Weights of a small mixture-of-experts language model, trained from scratch on English Wikipedia.
Size: 9 layers, width 320, vocabulary 2892.
Experts: 128 SwiGLU neurons an expert, 2 picks a token, a softmax router, a shared expert of 128 neurons.
Training: a variant of SOAP for the experts, 287M tokens.
Below are experts of layer 4 (counted from 0) of a mixture-of-experts language model. Rows are named router (the router's row for the expert), gate (a neuron's input weights, with its number), up (a neuron's input weights, with its number) and show model dimensions 280-319. Each number is 128 + 32 x the weight over its row's rms, rounded and kept within 0 to 255.
After each expert's rows: a language model's description of what the expert responds to. This comes from a sample of Wikipedia text that the model never trained on.

# expert 8
router [147 124 140 164  80 159 101 156 129 102  92 125  74 165 143  73 174  72  98 149 182 151 131 175 137 155 154 153  83 141 160  70 133 173 134 131 133 175 117 168]
gate0 [104 105 143 114  97 106 170 134  70 103 111 165 158 102 112 153 128 132  70 117  97 126 129  89 130 159 126 110 146 146 115  96 126 101  83  89 172  72 136 186]
up0 [ 76 122 161 196 131 106 121 130 107 121 131 186 144 101 167 159 153 152 124  84 157  66 114 122 100  64  55 117 121 158 191  65  99 136  95 137 142 197 139 208]
gate1 [155 174 126 132  97 150 151 102 166 153 147 137 111 111 125 137 127  93 168 130  63 135 136 126 159 128 153 180 125 164 109 129 150 106 112 111 124 164  98 136]
up1 [138 121 111 108 176 101 164  96 113 130 161 136 146 150 119 160 153 108  99 115 115 206 166  96 116 122 132 172  95  62 185 212 143 113 120 132  72  81  88 161]
gate2 [142 112  41 117  97 137 112 214 118 137 135 133 137 168 197 129  67 197 104  89  72  54 126 111 119 136 166 184 109 128 156  99 120 154 143 150 115 176  90 165]
up2 [146 142 110 143 125 102 157 160 115 140 159  99 167 132 124 114 122 150 125  97 143 146 123 127 129  46  79 115 155 105 127  95 110 101 125 114  98 177 148 158]
gate3 [176 134 127 132 122 119 138 158  89  77 114 130 175 103  72 157 151 102  45 168 110 129 138 139 126 111  83  95 104  68  74  88  92 139 164 120  96 120 183 159]
up3 [118 161 192 191 119 103 158 135 121 120 120 153 174 111 101  95 106 194 159 156 109 143 195 161 119 185  99 174 150 156 145 167  98  97 118 107 169 132 126 120]
Description: Capitals after headers/parentheses. Bare uppercase letters and digits opening infobox section headings, abbreviations or years, e.g. Chess career, Sport, USA, 2010–2015.

# expert 6
router [150 130  90 146 184  91 132 117  63  99 109 107 119 159 184 120 145 128  58 131 120  86 179 128 103 148 157 120 160 157  58 129 125 109 121 212 156 153 122 122]
gate0 [102  52 102 126  77  70  82  44 114 130 138 156 130 145  70 169 126 126 120 177 187 143 137  60 128 138  52 141 139 137 116  61  85 127 128  15 104 107 158 134]
up0 [115 127 113 101 113 111 117 148 101 133 133 127 183 156 154 175 117 112 122 129 159  85 105  64 152 129 109  56  79 195 149 163 103 147  88 145  96 119 169 102]
gate1 [138 106  95 161 102  67  99 212  91  70 102 100 126 152 147  71 163  82 123 164 150  78 102  99 101  99 107 119 105  89 164 127  79 113 140 128 134 146  63 127]
up1 [124 132 158 156 211  74 157 150 132  97 105  89 141 119  83 103 127  98  87 104 107 150 106 132 130 146 120 154 122  88 115 135 118 118 121 162 114 120 137  95]
gate2 [141 142  89 168 106 144  84 148 141 171 111  69 116 150 131 154 190 159 112 142  96  90 127 101 228 120 109 151  99 130 142 157 112 157 137 133 121 124 105 183]
up2 [112  67 179  99 152  77 157 129 164 112  78 119 121 129 141 129  65 108 123 130 103 175 124 115 185  89 119 151 108 127 156 138 121 102  86 164  85  97 164 159]
gate3 [178 110 145 174 141 107 151 192 135 139  86 183 106 190 150  90 154 125  32 110 105 137 158 107 197  98 167 191 127 148 112  91 174 120 112  81 142  74 152  84]
up3 [150  95 162 136 181  95 102 175 185 170 122 120 122 129 118 122 188 179 171 141 146 115 147 116 124 116 134 147 136 139 136 117 133 106  81 134 135 192 160 124]
Description: Mid-word vowel pieces. Vowel-led pieces inside words after an opening consonant, such as if in indifference, ver in converts, op, ap, ain.

# expert 19
router [137 198 136 113  77 119 126 133 189  94  99 151 116  79 125 165 135 145 136 177 144 112 177 114 146 207 114  89 132 137 161 130 130 149  85 124 122 165 171 118]
gate4 [116 197 104 179 114 147  84 120  66 161  81 159 136 145  92 164  92 132 130 115 136 153  83 121 117 184 174  80 142 142  61 123 107  73 133 114 112 117 141 171]
up4 [111  81 112 131 136  73  98 119 107 147 139 155 156 147 135 128  94 140 134 177 187 138 140 172 122 119 133 101 159  66 111  87 168  73  95 190 166 127 119 150]
gate5 [132 136 118  88 131 109 143 122 119  90 138 162  73  75  50 152 153 132 117 176 137 121 140 209 158 150 106 122 140 129  92 147 118 129 160 122 130 139 134 173]
up5 [108 104  87 113 158 140 186 100 107 148 143 153 123 149 134 138  95 143 128  63 128 108 113 137 185 124 174 141 109 112 110 132 133 200 105 149 149 150 161 184]
gate6 [113 146 191 141 117 149 138 116 121 101 183 157 121 145 114 117 125  90 189 188  90 142 139 121 127 104 167 222 158 151 141  82 124 209 105 107  93 115  97 146]
up6 [149  75 182 138 128  74 182  98 103 141 133 135  77 120 167 179 144 160 100 129 176 116  93  74 113 137 149 137 106 103 102 145 141 147 121 105 122  93 139 160]
gate7 [120 211 157  67  99 152 126 130 137 110 127 118  83 112 128 114 166  64  87 168  78 187 162 188 124 135 103 193 140 173 146 129 128 133 118 165 123 162 146  80]
up7 [ 80 202  90 144 124  50 121 122  76 115 140 115 154 144 110  71 126 119  83 131 100  92 110 146 108 139 127 128 129 183  63 140  63 146 105 131 119 169 147 168]
Description: Mid-word Latinate suffixes. Inner word pieces and suffixes like ist, ict, est, t before ic, such as archivist, synaptic, Palestinian, conjunctions, and in species names.

# expert 18
router [165 120 162  96 100 116 127 129 114 153  89 152 137 151 152 131 164 163 129 164 112 134 103  92 100  87  94 139  92 146 117 182 157  88 163  87 110 121 123  93]
gate0 [153 138 154  81 103 112 131 112 150 120 110 128 106 120 144 101 170 125  78 114 134 205 126 125 154 127 181 113 192 130 145 104  76 103 178 146 128  68  84  79]
up0 [128 127 161 106 120 121  90  80 127  98 119  99 104 135 159 144  79 127 112  70 128 122 183 188 170 118 103  72  95 117 127  67 117 121 113  77 125  99 124 135]
gate1 [106 165  95 101 146 139 165 117 103  89 136 168  98 169 125 163 186 123 107 146 186 138  91 169 129  87 111 165 112  69 176  87  58 108 129 150 176 152 164 101]
up1 [ 88 150 131 188 132 140 151 137  92 169 170 164 185 139  50 119 118 128  96 116  76 124  33 177 162  89  75 163 113 116 124 158  62 140 132 136 175  93 125  77]
gate2 [ 53 126  96  96 125 151  84 130 159  92 127  53 188  87 117 104 109 145  97 116 123  89  49 148 139 131 159 173 127 108 107 187 153 120  79 103 163 130 140 114]
up2 [107 171 135 137 107 136 114  92 160 160 125 105 118 204 100 104 131 177 118 118 142 167 113 173  87 153 107  69  76  81 113 112 194 143 127  96 126 179 142 109]
gate3 [120  64 192 139 155 111 103 130 109 148 163 136 126  91 135 106 105 119  81 123 185 115  75  93 178 121  90 112 107 130 173 185 140 142  87 133 107 147 140 141]
up3 [131 128 124 138 110  87 127 156 127 100 152 128 135 113 176  91 133  94 132  93 102 111 128 182 106  88  62 214 130 123  61 176 149 134 100  93 124  93 109 112]
Description: Prepositions after nouns. Prepositions following a noun or verb, mostly of, in, by, for, from, as in median age in the village.

# expert 22
router [106 159 201  90 121 164 152 174  63 161 149 121 183 143 112  97 108  94  71 127 129  78  80 187  82 136  97 145 102  95 151 100 128 114 138 123 107 100 103 166]
gate4 [104 118  93 135 148 115  81 130  78 163 150 138 124 126 131 134 117  89 135 157 118 146 168 169 103 122 152 147 140 113 109  83  96  47 141 126  96 133 119  53]
up4 [117 139 120 139 129  82 149 146 135 178 155 154 129  91 160 162  93 130 144 155 169 100 150 139 109 137  94 112  70 137 144 150 119 109 102 175 104 131  90 134]
gate5 [139 129 121  92 122 125 105 111 152 147  88 200 148 110 167 140  74 100 173 107 122 120  73 158 180 117 128 159  97 148 186 151 180 112 145 151 131  73 134 145]
up5 [132  95  55 145 165 132 137 161 122 117 117 112 121 122 121 179  73  98 167 130 133 137 126 106 152 151 101 127 151  98 134 143 114 130 152  87 129  92 126 118]
gate6 [151 128  94 130 147 166 117 158 100 111 155 138 149 123  93 130 137 155 150 136 155 123  96 130 123 168 174 228 101 131 137  97 114 116 122  78  96 154 119  91]
up6 [115 143 175 118  98 150 144 117 156 149 187 114 102 115 125 140 160 163 130 166 113 132 204 118 131 105 117 139  82  75 120 123 161 125  93  51 144 177 139 201]
gate7 [125 117  81  77 117 173 177 151 164 189 162 190 121 109 159 160 117 105  77 130 151  75 118 119 167 154 205 131 131 145 122 129  36 159 138 148 152 106 182 150]
up7 [101 194  96 140 185 108 135 133  99 169 154 141 171 151 101  89 144 126 133 119 100 146  77 113 102 171 210 121  70 132  89 160 121 168 106 125 153  80 145 152]
Description: Geographic and spatial words. Word endings and words about places and directions, such as River, Bay, north, near, Province, above, straight, bridle.

# expert 14
router [118 155  72 107 165 171 122 189  85 138 216 136 138 184 156 138 124 112 108  74 139  83 131 129 119 143 154 109 186 151 149  99 178  97 152 176 106 135 117  67]
gate0 [111 144 146 130 141 123 120 133 161  86 165 213  93 129  89 134 128 108 112  91  82  95 164 145  68 115 119 120 154  92  76 110  75 137 154  88 144 127 126  89]
up0 [155 118 176 125  91  94 157 154  92 144 110 159 187  87  96 156 172 119 108 120 112 179 137  91 120  88 150  59  76  91 104 118 109 107 158  91 144 144 143 116]
gate1 [ 91 149 173  82 128  90 128 150  63  67 178 101 132 187 144 113  72 109 211  79 120 117 180  91 170 197 131  93 162 116  98 125  96 130 117 123 153 102 131 139]
up1 [108 161 168 170 130 116 170 104 161 128 122 190 128 145 123 161 170  78 125 104 108 103 132 136 153 142 114 142 102 191 146 130 115 139 105 150 157 169 153 113]
gate2 [132 121 153 109 124  64  77 119 179 148  88 133 152 153 111 119 132 128 157 195 123 128 137  84 128 182  86 138 132 137  96 154 126 125 106 139 139 120 136  93]
up2 [ 60  57 122 122 104 144 165  55 113 123 162 103 116 209 153 136 146  82 152 153 141  61 147  98 117 136 167 130 127 148 132  92 213 140  65 144 122 120 135  93]
gate3 [112 175 126 122 136 123  81 179 141 126 134 158 104 150 121  95 137 119 146 154 101 108 112 152 114 120 150 124 100 107 130 120  90 141 121 124 102 137 142  75]
up3 [123 111 132 153 112 179  93 178 198 153 139 131 183 131 124 143 105 161 107 152 120 177 114  89  98  97 136 172 102 153 111 170 121 141 153  96 108 109 109  60]
Description: Inner syllables of words. Middle syllable pieces (is, it, or, us, as) inside ordinary English words, e.g. le-is-ure, hem-or-rhage, Massach-us-etts, mas-cot.

# expert 13
router [143 165 125 157 101 142 135 149 182 132 126  87  74 146 119 105 159 109 147 116  84 172  80  87 182 137 145 105 112  96 170  91 144 145 190 138 128 184 130 140]
gate0 [171 102 134 130 164 149 190 136 147 171 120  91 116 176  90 132 149  87 111 120 102  74 130 155 148 170 140  94 107 105  82 105 134 206 141 167 107 151 151 138]
up0 [127 163 153 118 121 124 167 130 119 191 124  97 103 122 122 135  80 153 165 141 131 141 127 136 148 105 175 123 110 132 111  94 177 163 192 170 117 127 141 128]
gate1 [159 161 144 117  89 143  67  64  57  88  85 119 160 164 193 168 169 167 135 148 171 136 152  56 116 165 153 167 194 156 166 149 137 175 153 132  96 122 115  74]
up1 [126  61 140  97 123  77 172 156 120 156 122 121 159 135 158 134 116 166 148 128 129  96 182 135 134 133 166 116 113  92 103 121  81  82 144 113 152 137  99  39]
gate2 [134 241 127 126 155 138 131 102 155 138 132 115 163 143 150  79 157 108 169 124 112 118 135 145 151 174 147 119  52 141 138 105  72 145 117 143 136 132 148 120]
up2 [105 162 102 134 154 117  94 147 141  97 155 112  74 115 147 164 119 145  84 102 157  85  98 155 114 127 140 133 136 115 129 161 138  75 151 118 142 220  62 132]
gate3 [ 96 154 135 176 148 103 143 130 114 109 155 162  60 144 149 160 158 125 122 125 162 102 114 159 117 130 117 115 118 168  79 151 131 145 149 132 137 145  71  86]
up3 [146 192  89 134  45  83 192 130  89  66 116 136 117 114 137 135 108 164 123 185  93 148 120 145 102  81 159 132 169 127 155 152  59  99 141 222 134  70 110 108]
Description: W and L pieces. Capital or lowercase W and L word starts and the mid-word ew piece, such as Watch, western, Stonewall, Likewise, Bridgewater, plus Win in fight records.

# expert 1
router [127  92 126 137 106 134  99 154 158 134 138 115 154 151 132  91  89 154 106 116  98 128 155 193 133 100 148 113 117 105 118 122 148 143  83  71 166 137  85 155]
gate0 [160 133 158 150 175  87 179 117 131 179 153 148 155 156 134  87  87 120 123 152  66 116 163 128 123 175  63 173 114 102 116 122 115 127 161 131  96 187 138 177]
up0 [178 116 144 143  88 170 104 166 159 138 139 138 159 138 173 166 145 157 191  94 112 131 168 126 137 104 100 231 132  67 148 112 113 145 148 204  65 137  95 103]
gate1 [117  96 175 139 123  57 119 101 114 147 160 120 109 124  81  82  59 107 129 195 126 100 149 154 125 182 120  96 141 144 119 145 113 109 146 102 131 112 188 107]
up1 [104 151 179 158  70 191 156 181  65 129  96  86 116  86 100  97 110 156 113 151 133  87 134 137  56 112 161 164 158 125 147  87 110 144 158 157 113 128 125 159]
gate2 [135 114 109 150 181 142  75 113 142 134 182 152 178 135 197 140 134 133 160 103 107 168 113 122 144 128 111 141 157 169  84 146 114  99 135 112 140 128 202 105]
up2 [110  95 118 133 171 188  86 127 125 214 122 128 126  83 142 113  90 116 148 131 164  81  97 137 125  99 127 114 153 141 137 167  89 166 141  98 108 180 136  79]
gate3 [169 116 138 123 163 111 146 120  77 134 110  83  68 178 150 130 152 132  65 158 146 130 131 165 151 123 147 104 131 132 171  98 102 136 152 172 113 115 125 155]
up3 [101 143  99  88 172 130  99 186 154  75  99 156  71 130  97 129 158 164 163 172 169 162  83 138 223 128 164 176  80 137 115 111 113 130 143 157 133  67 139 154]
Description: Numerals and digits. Digits and number words in dates, scores, tables and money, such as 20 or 19 opening years, $8,000, six; also closing parentheses and ?!.